config.yaml
balance_bias: true
norm_place: "pre"
positions: "rope"
rope_base: 10000.0
init: "normal"
init_std_qkv: 0.0315
optimizer: "cautious_adamw"
warmup_steps: 346
train_tokens: 438400000
Below are experts of layer 8 (counted from 0) of a mixture-of-experts language model. Rows are named router (the router's row for the expert), gate (a neuron's input weights, with its number), up (a neuron's input weights, with its number) and show model dimensions 0-95. Each number is 200 + 40 x the weight over its row's rms, rounded and kept within 0 to 999.
Before each expert's rows: a language model's description of what the expert responds to. This comes from a sample of Wikipedia text that the model never trained on.

# expert 1
It responds to: Year endings and date words after in or on in running prose, such as 194 in 1940, the 201 of 2018, October, century, according.
router,112,248,190,201,191,211,172,169,184,181,162,136,216,245,185,209,241,136,202,276,111,104,206,261,115,191,268,231,153,125,189,237,201,174,169,158,233,213,142,220,195,179,207,209,164,160,239,150,196,200,185,217,212,151,158,193,221,249,204,277,220,61,132,219,266,148,205,199,237,243,259,171,152,227,202,134,247,194,186,162,192,213,129,291,267,163,168,206,155,197,163,256,169,196,148,236
gate0,186,230,230,178,191,187,228,165,198,229,213,227,258,148,169,186,142,217,220,290,197,230,280,206,253,111,256,190,210,240,178,161,198,197,199,189,170,188,242,194,175,208,247,239,168,158,193,209,182,192,185,202,275,212,148,213,166,234,194,220,217,238,174,268,249,133,217,232,280,237,250,196,263,200,202,230,61,228,158,138,201,201,174,262,212,224,229,211,182,147,223,173,248,115,237,181
up0,228,236,183,181,297,169,127,200,222,197,235,176,198,257,226,239,226,239,200,198,144,207,108,185,240,198,263,211,188,178,156,200,197,148,209,148,210,275,250,183,193,207,180,145,257,168,234,209,172,196,199,282,210,247,183,199,173,190,256,202,199,243,143,173,248,204,288,206,185,197,199,167,238,178,165,214,267,183,212,187,187,165,205,209,160,141,196,199,166,211,268,153,164,261,236,160
gate1,250,239,133,211,214,206,205,224,197,237,207,195,188,172,232,260,248,177,250,206,234,187,157,296,188,232,215,215,129,242,232,194,186,110,243,240,237,237,157,245,126,212,205,190,202,187,210,169,203,177,225,220,195,128,170,198,256,241,254,203,238,92,189,170,227,222,231,208,231,187,224,191,153,170,261,208,203,160,214,167,190,260,201,236,195,177,157,189,108,213,292,205,203,208,185,223
up1,137,281,186,219,167,223,209,229,234,229,241,158,224,160,243,184,233,286,234,176,233,128,179,194,238,238,211,166,189,175,245,226,217,156,113,117,268,172,138,208,148,200,249,155,196,193,263,173,252,198,207,234,218,182,206,164,184,238,188,220,208,194,191,155,206,193,199,179,192,146,196,120,172,127,208,140,277,112,187,167,179,216,205,225,231,179,213,138,193,186,215,216,205,181,143,209
gate2,187,162,260,159,185,192,199,222,188,220,191,226,270,178,168,154,207,153,143,146,125,220,166,237,185,214,167,176,189,200,182,204,174,189,219,201,177,117,181,155,149,211,188,202,211,171,251,140,154,168,220,149,175,197,234,203,190,203,196,191,128,132,156,210,287,283,211,202,257,220,205,304,193,280,208,218,225,161,191,171,248,201,138,228,249,227,150,159,150,189,199,218,195,235,291,242
up2,180,213,245,272,286,161,206,202,162,275,201,177,287,256,223,204,130,216,146,191,166,227,174,143,174,248,237,95,155,228,165,170,127,184,243,201,227,169,168,176,230,180,222,171,182,260,246,216,172,194,166,177,169,142,247,215,199,157,264,182,174,201,197,178,246,183,200,225,253,183,230,178,215,198,204,284,125,168,160,231,151,269,147,257,265,173,173,201,194,294,229,279,284,200,246,191
gate3,145,201,213,194,116,200,185,181,229,160,186,168,179,199,172,179,209,177,208,199,254,185,198,181,176,250,287,219,147,184,213,160,247,171,110,182,206,177,159,142,101,194,212,188,167,214,250,175,211,231,225,161,195,176,179,225,208,230,162,322,165,84,205,235,224,164,206,179,172,180,240,201,216,253,129,91,207,183,221,162,216,293,129,260,253,160,234,145,165,207,182,171,241,189,147,247
up3,174,115,162,163,233,170,249,202,213,165,91,298,208,146,176,176,236,182,189,178,204,189,186,205,229,164,174,212,94,213,157,264,134,139,237,177,220,156,200,177,184,224,140,171,177,140,243,221,124,233,187,186,222,247,226,244,193,261,242,215,229,252,208,245,283,236,149,197,175,227,184,191,198,202,256,275,253,131,134,174,197,234,205,205,226,165,180,200,171,290,192,173,199,212,229,165
gate4,111,154,185,221,166,127,181,134,223,263,175,187,244,169,192,231,144,188,214,206,212,215,178,186,192,221,252,173,253,232,206,217,171,241,269,187,174,221,214,162,191,128,256,214,247,189,185,180,114,232,155,147,187,158,229,186,205,194,204,207,204,176,153,208,197,165,222,189,249,216,240,254,301,269,219,166,138,186,187,160,212,187,136,221,271,190,189,237,109,214,187,151,195,270,184,262
up4,209,153,138,167,242,243,288,165,128,242,214,202,163,257,278,169,204,200,249,222,167,233,137,258,176,316,182,218,148,192,132,173,170,136,212,260,238,117,202,198,180,182,213,151,245,205,191,252,207,272,166,212,188,208,250,209,215,176,201,230,262,214,196,113,210,228,163,199,219,150,195,260,205,223,207,255,206,104,222,208,211,210,170,195,182,226,124,199,195,189,197,230,253,283,187,204
gate5,196,140,255,165,186,167,109,237,145,157,242,180,210,149,162,207,242,201,237,207,170,173,174,219,266,278,196,171,189,239,259,223,286,173,179,221,190,208,301,248,171,200,207,154,239,127,242,250,157,204,243,257,245,221,254,217,149,143,193,218,252,201,175,190,173,159,186,212,205,195,298,183,217,167,163,180,256,183,170,195,194,230,159,279,213,153,159,224,167,140,243,222,172,237,206,229
up5,185,270,206,248,236,153,209,153,165,221,204,199,257,272,163,208,232,218,121,168,204,220,189,220,244,191,238,204,162,118,218,221,252,188,182,229,221,248,171,244,166,197,229,167,220,193,161,246,177,183,184,174,228,192,206,204,211,228,192,169,244,158,220,152,220,243,192,156,88,246,240,179,135,266,196,185,268,194,216,237,131,248,138,207,205,95,100,197,209,151,227,235,183,240,185,161
gate6,130,187,156,173,217,191,233,216,166,277,82,186,222,256,207,176,257,155,169,200,238,192,203,238,184,143,266,194,165,164,199,232,244,167,216,146,198,193,192,219,198,249,203,163,191,290,246,227,135,200,216,155,187,223,211,203,174,220,211,292,168,96,168,151,266,153,190,142,247,197,198,230,265,150,206,169,128,162,160,144,231,234,137,169,212,182,224,158,222,190,216,237,160,223,190,227
up6,232,252,184,117,265,197,218,165,151,277,150,162,171,298,235,268,177,208,206,271,186,138,214,216,140,191,166,176,151,246,136,191,176,175,239,222,244,256,155,302,254,257,244,179,211,209,199,194,147,235,191,191,156,185,159,180,207,169,265,180,200,158,224,235,256,171,204,212,247,243,162,221,199,264,218,144,140,203,188,269,182,199,129,122,217,160,277,206,203,244,239,236,234,241,202,203
gate7,119,163,258,147,200,178,203,163,212,220,203,177,213,189,142,261,220,229,206,189,198,155,142,122,187,199,262,218,215,143,191,146,200,266,181,283,235,241,167,207,202,198,204,189,178,175,245,140,253,225,138,169,205,268,202,178,225,152,138,276,146,194,163,119,195,243,218,282,151,140,281,142,188,226,284,219,136,202,208,235,222,219,239,229,255,171,230,130,197,183,224,239,295,197,164,239
up7,225,173,203,168,310,205,211,192,152,266,159,133,137,227,199,196,153,176,163,171,211,243,178,169,251,178,196,186,239,204,209,215,221,167,217,203,169,158,188,227,218,175,136,205,198,159,199,190,166,265,195,194,182,216,227,175,133,131,197,220,205,224,190,221,136,194,162,212,253,188,130,208,285,265,218,157,231,245,177,262,165,136,191,186,205,200,205,219,242,199,99,228,200,139,194,187
gate8,148,245,149,230,192,192,98,247,208,211,191,169,146,239,219,215,210,193,192,248,200,195,174,273,138,186,175,231,228,218,208,213,199,152,216,164,207,213,190,212,224,172,191,176,163,221,220,281,291,193,215,194,199,193,172,211,261,314,218,257,311,158,172,144,189,167,150,222,259,263,152,190,167,175,170,219,180,191,188,205,169,244,118,267,269,197,120,215,136,193,227,225,197,216,202,256
up8,207,250,207,205,229,174,177,166,132,229,182,171,207,252,231,226,196,204,207,184,105,148,139,211,198,222,153,234,210,211,207,177,186,177,146,205,192,131,195,228,234,93,186,209,251,204,215,214,244,179,230,151,198,119,229,181,214,203,255,203,244,207,223,230,296,222,172,212,196,150,181,222,121,168,188,249,197,206,238,255,143,230,149,258,211,250,235,138,156,202,246,202,136,249,201,254
gate9,246,217,178,225,174,165,193,242,291,101,221,261,192,159,243,242,188,241,196,228,180,239,176,244,191,201,285,238,230,221,254,212,247,169,107,153,217,246,229,187,196,169,197,136,182,230,191,137,238,176,158,271,185,178,167,166,196,235,151,200,152,194,198,219,201,227,155,132,186,202,229,129,187,206,180,181,170,217,178,171,178,208,141,204,179,151,172,186,224,187,188,216,175,252,156,196
up9,198,212,267,184,224,162,207,200,226,239,199,212,232,206,160,154,154,115,206,241,189,274,185,243,269,187,178,209,210,208,182,173,240,295,142,167,187,215,229,261,175,166,168,128,234,166,215,199,221,256,265,191,247,197,159,200,238,192,254,273,194,228,199,223,287,276,210,177,163,222,173,272,215,126,170,225,164,197,167,179,153,138,180,289,213,222,264,168,182,147,129,188,204,215,167,202
gate10,183,228,169,218,245,216,198,143,196,202,150,192,159,200,184,186,241,179,192,250,97,105,177,230,210,206,233,218,187,200,196,192,185,160,241,276,153,168,213,233,226,177,162,220,187,149,285,112,138,166,158,242,223,169,200,129,136,193,228,277,224,167,180,220,225,123,268,209,187,282,214,246,171,173,209,121,217,213,193,207,255,214,247,191,238,186,149,222,138,271,183,213,241,222,193,213
up10,267,185,156,186,218,144,281,263,163,206,229,200,223,192,176,215,150,236,136,163,289,234,235,193,184,168,151,166,187,207,219,264,111,166,279,122,251,241,166,237,236,137,218,156,207,257,204,205,237,197,190,134,186,289,235,233,222,204,245,201,262,211,193,157,212,241,141,224,188,208,140,200,208,141,191,238,123,160,186,229,191,200,217,189,163,154,238,206,225,191,241,172,258,180,237,229

# expert 40
It responds to: Digits and ordinal suffixes in dates, scores, statistics and tables, such as 42nd, 18th, 3rd, 23.96, second, third.
router,116,207,158,117,222,199,243,185,177,201,171,154,219,230,163,185,256,130,150,276,101,150,201,198,181,132,285,212,171,135,200,203,179,159,195,184,187,137,195,213,211,233,226,162,164,198,202,147,146,202,127,258,244,183,232,148,212,239,224,237,263,105,86,252,259,207,229,224,249,280,191,153,168,293,256,152,205,170,150,184,212,267,161,265,205,169,220,254,194,136,167,262,239,210,201,167
gate0,209,195,184,177,241,181,251,164,220,124,239,173,198,200,122,193,227,209,203,216,110,105,287,180,204,209,200,193,259,110,185,206,203,164,190,146,234,112,144,212,192,232,188,279,238,219,191,244,179,171,186,261,237,199,198,65,221,258,246,191,173,132,176,182,192,202,147,217,163,289,126,176,238,256,223,276,169,210,189,229,204,233,237,231,187,297,202,198,173,211,198,196,215,257,176,172
up0,179,191,188,208,251,186,147,204,195,161,133,144,136,192,187,168,244,231,178,217,187,123,241,241,248,201,219,236,154,147,143,165,124,245,214,155,191,206,220,195,303,212,156,206,227,227,235,162,253,259,239,223,198,189,228,191,253,216,193,242,235,227,241,187,160,183,149,233,201,224,172,250,188,214,185,239,160,148,241,208,197,236,185,167,153,112,272,152,308,263,181,302,229,161,259,194
gate1,129,311,114,203,253,230,224,134,155,135,214,145,195,286,204,164,176,152,182,261,181,165,179,209,192,214,301,220,227,183,200,165,247,238,196,183,183,215,210,218,182,213,252,206,215,107,168,185,138,231,153,273,167,189,202,178,175,256,188,229,223,175,180,196,302,147,247,245,187,249,263,229,246,190,223,245,163,182,186,229,198,194,167,257,226,136,170,174,176,228,194,170,162,217,146,251
up1,184,222,173,168,252,201,263,173,234,271,192,182,240,270,177,176,162,183,194,240,265,228,188,210,215,196,187,224,170,98,225,177,180,209,197,146,113,202,217,174,177,200,214,174,211,192,202,151,174,188,190,152,236,227,174,225,152,241,176,203,160,260,224,254,221,221,214,261,179,271,217,142,195,258,207,199,243,148,173,250,170,231,299,238,182,193,179,177,181,149,175,130,189,186,210,190
gate2,170,162,191,225,261,204,176,167,199,178,177,144,196,121,177,224,236,292,247,155,181,195,227,229,201,232,274,207,221,259,194,237,167,249,172,189,238,241,223,218,154,278,123,199,239,205,159,206,232,201,175,245,281,228,272,247,253,180,220,237,203,273,142,162,200,155,230,261,243,180,152,259,172,232,192,166,158,196,214,197,138,178,198,218,147,212,267,239,230,118,186,180,184,134,237,109
up2,198,253,171,180,197,208,151,143,176,196,247,222,196,260,159,147,234,182,191,264,170,213,205,155,207,290,187,197,182,267,186,228,261,219,116,190,156,221,211,144,136,142,218,159,253,233,229,248,244,222,148,253,228,206,211,203,205,225,168,196,246,267,221,169,258,152,197,271,131,235,228,134,242,218,252,188,238,149,147,194,164,224,147,185,196,117,126,181,171,236,211,177,187,155,228,152
gate3,155,207,186,260,236,162,247,305,198,175,224,202,208,248,188,145,243,143,128,221,206,170,182,192,206,144,219,184,232,116,214,217,222,198,262,211,232,174,220,177,240,201,259,214,167,201,177,160,188,244,235,193,254,248,245,162,187,259,211,246,249,164,186,203,237,174,220,234,279,258,231,204,264,214,131,231,190,155,172,150,212,184,196,182,166,219,193,182,303,191,225,206,205,181,219,231
up3,174,226,107,170,267,181,278,191,173,243,216,282,234,185,256,135,172,123,188,229,133,205,181,239,200,156,263,230,101,104,211,174,210,184,165,241,228,173,157,162,224,268,190,195,203,214,204,211,178,207,182,255,172,224,184,165,189,258,254,249,203,188,193,154,218,192,219,241,201,230,236,226,132,239,221,277,224,115,168,158,249,255,197,192,200,238,228,158,177,157,178,191,205,246,192,279
gate4,292,235,180,184,77,257,160,159,254,235,135,157,225,185,256,223,192,190,268,229,133,178,207,190,170,219,269,231,331,248,163,218,239,170,229,236,214,196,179,172,177,165,204,258,240,219,144,229,204,189,190,207,167,177,78,211,205,201,211,178,243,176,230,204,278,159,152,240,207,192,216,257,132,181,247,214,206,207,253,257,231,263,190,215,215,183,161,192,172,182,228,290,207,203,196,173
up4,184,228,191,143,115,151,143,174,229,237,166,221,169,193,230,155,292,232,228,230,167,195,236,180,177,256,243,239,232,216,196,263,211,176,224,256,176,236,191,175,200,172,208,193,275,220,231,198,170,181,171,254,168,132,214,162,202,225,309,203,237,129,208,169,268,136,214,245,233,251,257,213,194,218,276,231,160,234,204,227,192,223,113,210,209,135,163,105,187,200,164,222,188,191,225,149
gate5,185,170,182,168,269,179,254,208,234,212,216,181,199,227,202,113,159,215,233,261,147,270,248,281,208,156,269,134,135,209,172,225,215,141,212,216,230,184,227,215,197,255,207,247,232,265,232,235,206,185,174,243,168,202,125,268,160,245,250,234,180,234,162,180,245,225,196,134,246,184,277,122,213,202,221,214,232,155,121,170,290,272,207,170,147,245,174,206,193,179,115,234,328,217,117,178
up5,244,236,254,186,239,193,183,258,170,128,241,209,188,257,237,216,184,203,132,177,226,95,174,225,215,201,175,192,206,119,256,213,207,219,193,171,154,238,192,243,209,176,185,178,182,245,188,150,222,260,225,260,191,116,200,224,281,183,293,176,202,237,208,204,159,254,252,270,93,165,159,174,246,137,224,177,137,258,207,196,226,170,245,218,205,196,232,167,247,285,248,223,160,186,259,195
gate6,195,190,157,252,165,275,147,214,230,137,337,167,182,199,160,192,206,221,211,155,229,135,261,222,210,172,254,191,228,201,231,228,267,162,219,171,200,169,182,238,230,241,189,265,226,211,168,220,282,217,197,240,180,184,189,160,200,195,257,135,233,262,171,259,248,187,278,144,216,159,217,186,182,215,187,151,200,194,179,153,255,193,193,268,233,197,265,240,183,208,183,224,215,122,183,225
up6,291,223,200,272,220,252,148,207,172,153,159,219,178,173,111,220,182,184,152,154,169,172,188,257,192,267,149,188,236,124,254,202,163,251,198,99,254,190,174,170,224,260,131,233,232,238,193,122,230,183,182,191,217,153,200,238,191,181,282,321,198,231,224,161,171,147,148,144,211,218,205,207,170,202,181,220,245,235,216,226,133,248,223,213,191,240,216,246,161,155,213,209,99,196,162,158
gate7,150,258,213,187,216,290,193,199,149,163,196,193,179,223,172,185,219,183,187,246,173,157,141,190,172,274,254,179,181,191,266,201,213,197,205,207,111,296,212,208,196,210,246,249,264,162,224,259,243,216,201,173,234,186,224,174,193,147,173,226,212,230,148,215,218,225,296,206,222,223,249,228,333,213,247,218,183,172,245,248,260,194,219,261,200,176,184,227,179,121,158,206,160,142,195,203
up7,236,178,224,234,212,206,216,152,149,170,198,179,197,154,229,189,148,249,185,202,250,130,247,253,221,210,172,171,226,225,182,164,149,197,181,250,194,238,220,153,216,222,173,158,205,169,165,207,159,294,194,256,292,198,202,257,221,167,208,234,191,212,176,232,157,223,174,273,244,253,183,200,304,104,189,171,184,267,207,230,145,160,223,215,201,271,286,125,197,199,208,163,167,179,173,220
gate8,152,199,252,190,287,181,209,178,247,189,119,183,305,191,280,222,243,195,120,170,168,205,275,166,198,169,196,172,164,166,218,183,171,261,173,158,222,187,143,176,259,218,158,139,254,196,192,214,213,227,187,159,247,237,173,157,240,236,232,235,218,255,189,167,161,243,146,231,203,263,183,186,257,241,182,246,206,175,232,268,250,271,217,272,187,205,176,228,265,197,153,199,196,167,202,152
up8,203,206,162,257,200,175,203,142,181,271,150,176,197,204,208,266,267,238,192,207,207,273,253,250,181,233,178,249,139,175,172,145,166,141,185,311,183,190,178,209,193,176,188,143,229,157,187,288,186,180,85,238,180,258,125,201,200,148,195,245,219,213,201,246,169,193,163,162,211,199,193,177,201,219,211,142,230,142,189,224,231,240,203,208,260,192,220,262,138,204,226,178,265,237,226,208
gate9,175,179,205,115,214,219,215,185,181,214,154,179,241,203,177,168,167,268,197,240,137,191,192,197,218,166,242,164,210,234,205,202,217,177,235,136,277,150,205,183,165,241,207,248,186,232,205,248,200,205,163,165,207,287,258,157,191,195,270,233,181,167,198,169,219,138,132,251,249,220,168,174,255,202,229,203,222,144,228,181,173,239,178,245,152,231,224,266,215,153,223,193,197,197,272,86
up9,174,259,213,253,193,200,190,184,260,186,176,174,249,262,232,245,232,126,88,192,205,154,228,229,190,260,177,172,259,259,234,241,189,205,185,185,106,258,226,157,191,265,171,194,234,152,202,228,144,150,245,160,169,195,215,250,168,222,144,181,184,183,202,198,215,255,208,184,197,205,199,192,205,191,115,140,230,166,205,201,255,141,186,219,255,172,209,182,235,247,219,156,226,246,206,281
gate10,74,162,193,245,248,172,191,298,192,213,186,196,207,235,209,193,203,257,174,180,224,174,190,200,198,218,216,231,268,156,172,197,197,221,163,238,167,187,193,183,226,217,226,184,164,233,194,184,213,236,202,136,329,225,311,231,170,242,242,185,238,191,168,193,146,190,226,225,262,268,197,205,234,186,173,113,196,201,231,191,178,238,254,226,166,135,198,208,160,117,218,220,177,176,252,115
up10,254,270,208,257,240,167,155,135,225,235,264,163,165,240,231,111,239,191,247,215,245,213,189,209,217,184,117,158,184,257,235,228,152,160,194,164,233,240,179,185,220,175,175,196,259,194,241,212,151,208,217,126,222,222,168,273,218,209,185,198,158,198,194,225,172,169,197,125,189,160,191,200,152,146,165,143,184,183,250,221,164,222,281,167,142,192,140,207,133,173,214,196,217,159,177,116

# expert 32
It responds to: Head nouns ending team, party or event names and table entries, such as Championships, Cup, Party, Pistons, Area, often before a pipe.
router,180,208,209,104,190,236,164,230,208,226,164,143,228,219,156,170,262,219,206,253,117,152,219,251,152,167,226,211,157,147,173,270,214,194,176,182,209,198,190,189,160,190,220,144,136,244,180,146,198,206,240,220,304,171,184,209,244,165,201,247,210,139,72,278,216,235,166,272,259,224,173,100,176,257,218,168,259,197,213,225,175,210,187,256,201,152,185,258,212,114,115,197,219,195,178,159
gate0,186,213,198,142,217,188,186,234,197,255,192,200,179,191,136,220,288,209,203,202,186,124,238,196,197,202,157,167,248,237,159,245,217,185,174,167,185,202,226,154,219,190,199,224,111,168,195,156,148,189,177,194,224,251,193,183,217,151,172,170,197,187,199,302,154,193,192,257,127,232,191,157,235,237,212,204,228,235,198,190,252,229,196,182,221,278,121,288,233,146,167,199,181,200,165,197
up0,216,232,188,248,195,154,222,237,189,252,214,210,238,210,218,229,179,184,176,244,198,203,216,214,232,266,211,192,152,140,164,189,206,184,157,263,139,233,132,236,177,185,171,239,170,169,151,259,156,242,186,116,118,200,197,200,230,221,194,204,230,283,187,133,238,251,226,241,181,204,160,232,256,207,163,231,198,197,214,232,275,188,118,145,244,211,184,181,122,202,217,236,194,148,202,189
gate1,218,216,211,173,183,207,191,193,248,265,186,225,171,232,194,218,146,230,253,273,157,154,244,197,249,193,244,199,180,175,175,224,219,180,145,170,189,236,211,201,247,206,158,162,209,234,207,188,109,199,222,179,161,206,259,190,301,124,154,262,193,261,178,208,271,253,160,275,189,155,249,224,206,192,191,220,241,258,199,204,149,241,182,205,189,216,234,234,207,193,126,179,199,194,221,161
up1,230,128,198,261,190,204,115,179,248,256,215,229,227,170,193,189,231,166,227,222,175,231,204,163,217,209,144,237,192,251,163,202,166,186,125,109,157,207,167,254,232,185,210,220,161,216,206,231,143,104,191,185,234,197,204,182,115,197,155,229,238,159,184,237,181,151,252,196,243,131,209,230,113,143,206,163,182,184,209,187,216,232,177,217,218,266,267,283,177,202,183,213,222,184,215,229
gate2,227,266,208,183,157,215,175,234,270,269,168,205,218,179,114,174,200,165,264,172,158,117,200,230,144,158,157,214,162,79,181,300,225,226,152,218,238,179,277,191,108,243,136,212,228,153,200,137,157,194,259,94,156,169,251,199,236,200,164,218,187,191,178,246,191,170,144,178,186,202,216,124,176,240,191,175,182,190,195,245,180,277,222,202,164,283,198,226,231,191,125,209,274,223,193,173
up2,259,241,148,182,161,181,231,172,260,175,195,159,244,254,158,191,173,264,161,201,226,201,175,194,148,215,183,169,242,216,185,200,238,210,223,144,163,220,159,256,253,180,210,227,271,135,188,213,196,170,186,191,193,215,194,227,121,135,80,165,140,130,210,290,133,181,178,163,257,248,177,199,237,189,155,208,196,230,222,140,191,164,171,211,233,193,196,236,155,224,253,128,221,193,221,278
gate3,200,162,197,253,168,212,195,148,116,189,174,203,209,197,209,195,192,242,218,158,194,155,225,242,168,227,195,165,204,192,146,199,174,224,210,159,193,234,255,298,204,209,188,127,281,199,111,206,213,232,205,199,197,235,231,187,273,139,266,203,207,228,193,135,184,240,191,220,284,183,253,204,182,155,211,216,234,185,174,208,212,190,243,291,148,185,260,241,232,187,186,107,225,252,151,180
up3,255,252,201,128,250,244,254,163,252,195,227,207,174,183,136,264,207,169,181,143,190,176,293,225,201,204,204,133,245,185,200,201,205,184,208,240,261,194,218,127,177,179,181,152,225,171,259,258,231,207,198,242,177,222,131,201,223,227,165,196,195,210,220,206,244,171,225,277,144,195,208,214,203,172,207,229,200,213,175,237,248,296,216,178,202,310,171,158,151,191,230,173,194,174,202,280
gate4,228,207,184,146,237,179,148,242,259,221,208,167,172,205,205,195,164,124,222,184,276,241,187,208,225,200,232,203,154,227,211,187,143,161,207,142,189,208,231,172,189,206,141,229,193,180,241,247,281,189,208,162,184,237,184,268,276,201,117,162,254,171,184,174,180,177,207,176,255,131,167,240,166,222,240,197,231,234,211,184,246,212,208,219,264,203,195,219,191,248,261,191,150,183,291,226
up4,195,193,147,171,141,165,222,259,217,222,180,152,273,119,259,186,227,248,242,163,173,299,149,125,196,210,206,231,181,152,183,201,182,197,185,199,218,274,224,248,185,108,212,189,212,171,147,253,167,232,177,159,142,229,233,178,166,123,222,213,230,273,205,242,245,190,227,156,217,233,186,249,254,194,161,225,162,199,158,200,230,199,249,223,170,206,258,297,116,202,154,211,224,241,127,265
gate5,211,226,248,202,164,180,196,200,233,220,207,199,290,198,136,282,249,273,243,247,203,228,257,115,186,257,157,178,280,132,188,227,175,225,235,157,177,209,257,166,237,176,194,252,229,261,203,184,145,222,222,223,196,233,223,264,181,184,210,116,193,158,185,225,192,159,261,185,227,173,233,191,255,213,180,130,193,229,133,100,207,193,248,142,212,191,252,229,239,166,134,148,203,260,280,214
up5,256,171,223,210,193,269,202,242,179,175,226,196,190,255,255,208,84,164,201,204,185,137,192,204,157,200,210,166,186,244,214,106,189,208,209,152,99,174,149,227,113,148,194,167,204,207,275,230,144,181,243,200,180,148,281,176,110,174,274,257,228,196,207,228,211,79,260,142,239,203,218,223,201,192,194,173,244,274,196,196,211,263,149,262,194,226,164,211,123,187,247,210,232,205,198,213
gate6,180,239,237,201,127,221,156,217,234,252,197,143,256,169,248,160,210,221,188,230,109,242,127,195,173,190,238,99,162,137,217,238,224,143,200,184,123,181,224,211,185,190,210,223,169,229,138,196,219,158,167,220,203,237,178,171,214,236,239,185,265,267,207,162,184,197,251,236,167,223,179,130,277,236,171,249,197,149,254,138,244,216,250,222,130,207,198,169,175,145,171,201,157,138,106,160
up6,184,185,222,164,181,208,134,206,283,198,246,151,225,256,269,145,191,215,168,253,122,204,158,210,191,176,264,171,179,141,205,212,210,197,118,117,174,169,149,187,154,186,202,174,248,229,159,212,110,216,215,188,196,148,232,191,195,214,238,205,232,265,199,249,154,199,212,209,189,223,179,132,211,256,154,221,274,158,228,177,231,251,257,204,127,238,206,178,232,87,114,244,147,192,99,188
gate7,141,224,247,122,164,183,200,190,233,144,191,160,231,180,190,146,214,210,233,141,263,211,200,195,141,243,221,215,202,270,150,291,174,191,191,202,264,236,243,246,206,197,191,250,200,146,211,172,148,236,159,196,193,249,208,199,227,138,223,146,235,257,190,222,171,224,218,220,213,176,241,222,210,247,109,171,223,226,194,136,181,227,218,161,227,188,231,250,194,219,158,195,146,277,237,209
up7,161,201,154,217,241,186,193,280,209,188,194,168,197,205,176,161,322,216,136,247,225,201,168,188,153,191,195,196,208,285,164,206,223,240,150,211,177,215,233,199,176,208,187,194,177,204,140,151,231,194,233,258,220,255,157,249,193,168,242,193,209,152,170,199,175,206,214,162,178,196,167,141,207,202,207,136,242,244,250,155,203,239,218,227,273,221,103,142,215,216,184,197,205,197,166,194
gate8,188,178,142,137,246,230,146,175,212,126,175,213,168,202,192,123,254,172,252,161,228,235,139,217,261,245,197,242,203,170,170,239,160,201,130,204,208,189,203,253,167,207,189,257,141,205,208,180,190,155,218,159,184,188,164,242,177,171,160,280,196,202,197,200,254,266,143,222,107,246,182,192,216,209,233,277,229,207,202,218,242,131,180,213,212,160,140,248,203,201,181,206,169,219,86,217
up8,182,248,226,145,235,225,220,251,120,276,220,205,249,227,275,214,129,90,139,184,182,205,225,246,203,127,200,193,227,132,227,130,244,162,217,205,210,178,229,186,181,200,165,190,247,188,212,197,223,234,188,210,165,197,222,222,153,254,259,212,155,251,212,214,233,92,241,183,232,118,229,259,234,248,238,159,185,223,180,204,230,133,303,197,266,303,217,193,148,200,231,223,213,185,288,218
gate9,282,172,214,213,224,192,196,206,216,201,167,197,232,185,136,196,162,244,202,223,179,263,165,247,205,177,226,152,248,226,177,183,271,222,143,178,201,191,147,222,224,221,139,191,148,217,259,218,256,176,235,301,255,238,255,180,242,183,219,257,191,207,170,255,219,245,226,204,206,211,195,158,138,148,171,225,162,208,188,163,206,222,158,147,134,174,229,251,197,152,184,188,284,148,198,198
up9,226,223,187,214,246,188,263,200,175,251,263,101,128,174,138,198,306,215,109,222,140,217,150,208,206,159,201,208,178,173,180,247,251,197,195,265,157,181,190,146,174,190,239,283,207,249,201,190,188,237,229,268,207,212,260,209,114,172,207,173,232,190,157,212,214,203,209,216,171,227,170,246,157,231,182,220,180,145,179,187,224,199,191,178,173,212,243,178,172,229,159,204,244,204,219,228
gate10,202,170,176,194,173,227,173,217,197,290,190,179,230,193,200,223,267,205,182,214,119,175,231,290,147,270,210,173,166,227,226,158,229,217,248,201,201,198,182,187,268,191,137,118,198,219,208,164,297,224,209,174,240,290,162,142,230,165,209,119,134,224,183,187,179,269,220,167,162,216,187,179,150,247,214,194,154,186,267,171,178,232,244,181,234,233,260,303,134,249,141,212,224,171,189,173
up10,208,173,169,210,238,195,165,131,154,171,213,150,204,201,156,166,99,194,230,206,196,176,158,235,216,301,165,218,162,158,228,221,170,220,150,170,250,183,201,177,307,168,237,194,156,317,227,245,266,159,176,187,202,197,184,154,260,196,199,197,218,246,184,190,154,188,141,138,149,180,166,144,218,177,179,170,185,153,180,175,171,193,241,263,166,159,278,162,237,173,180,191,182,146,187,150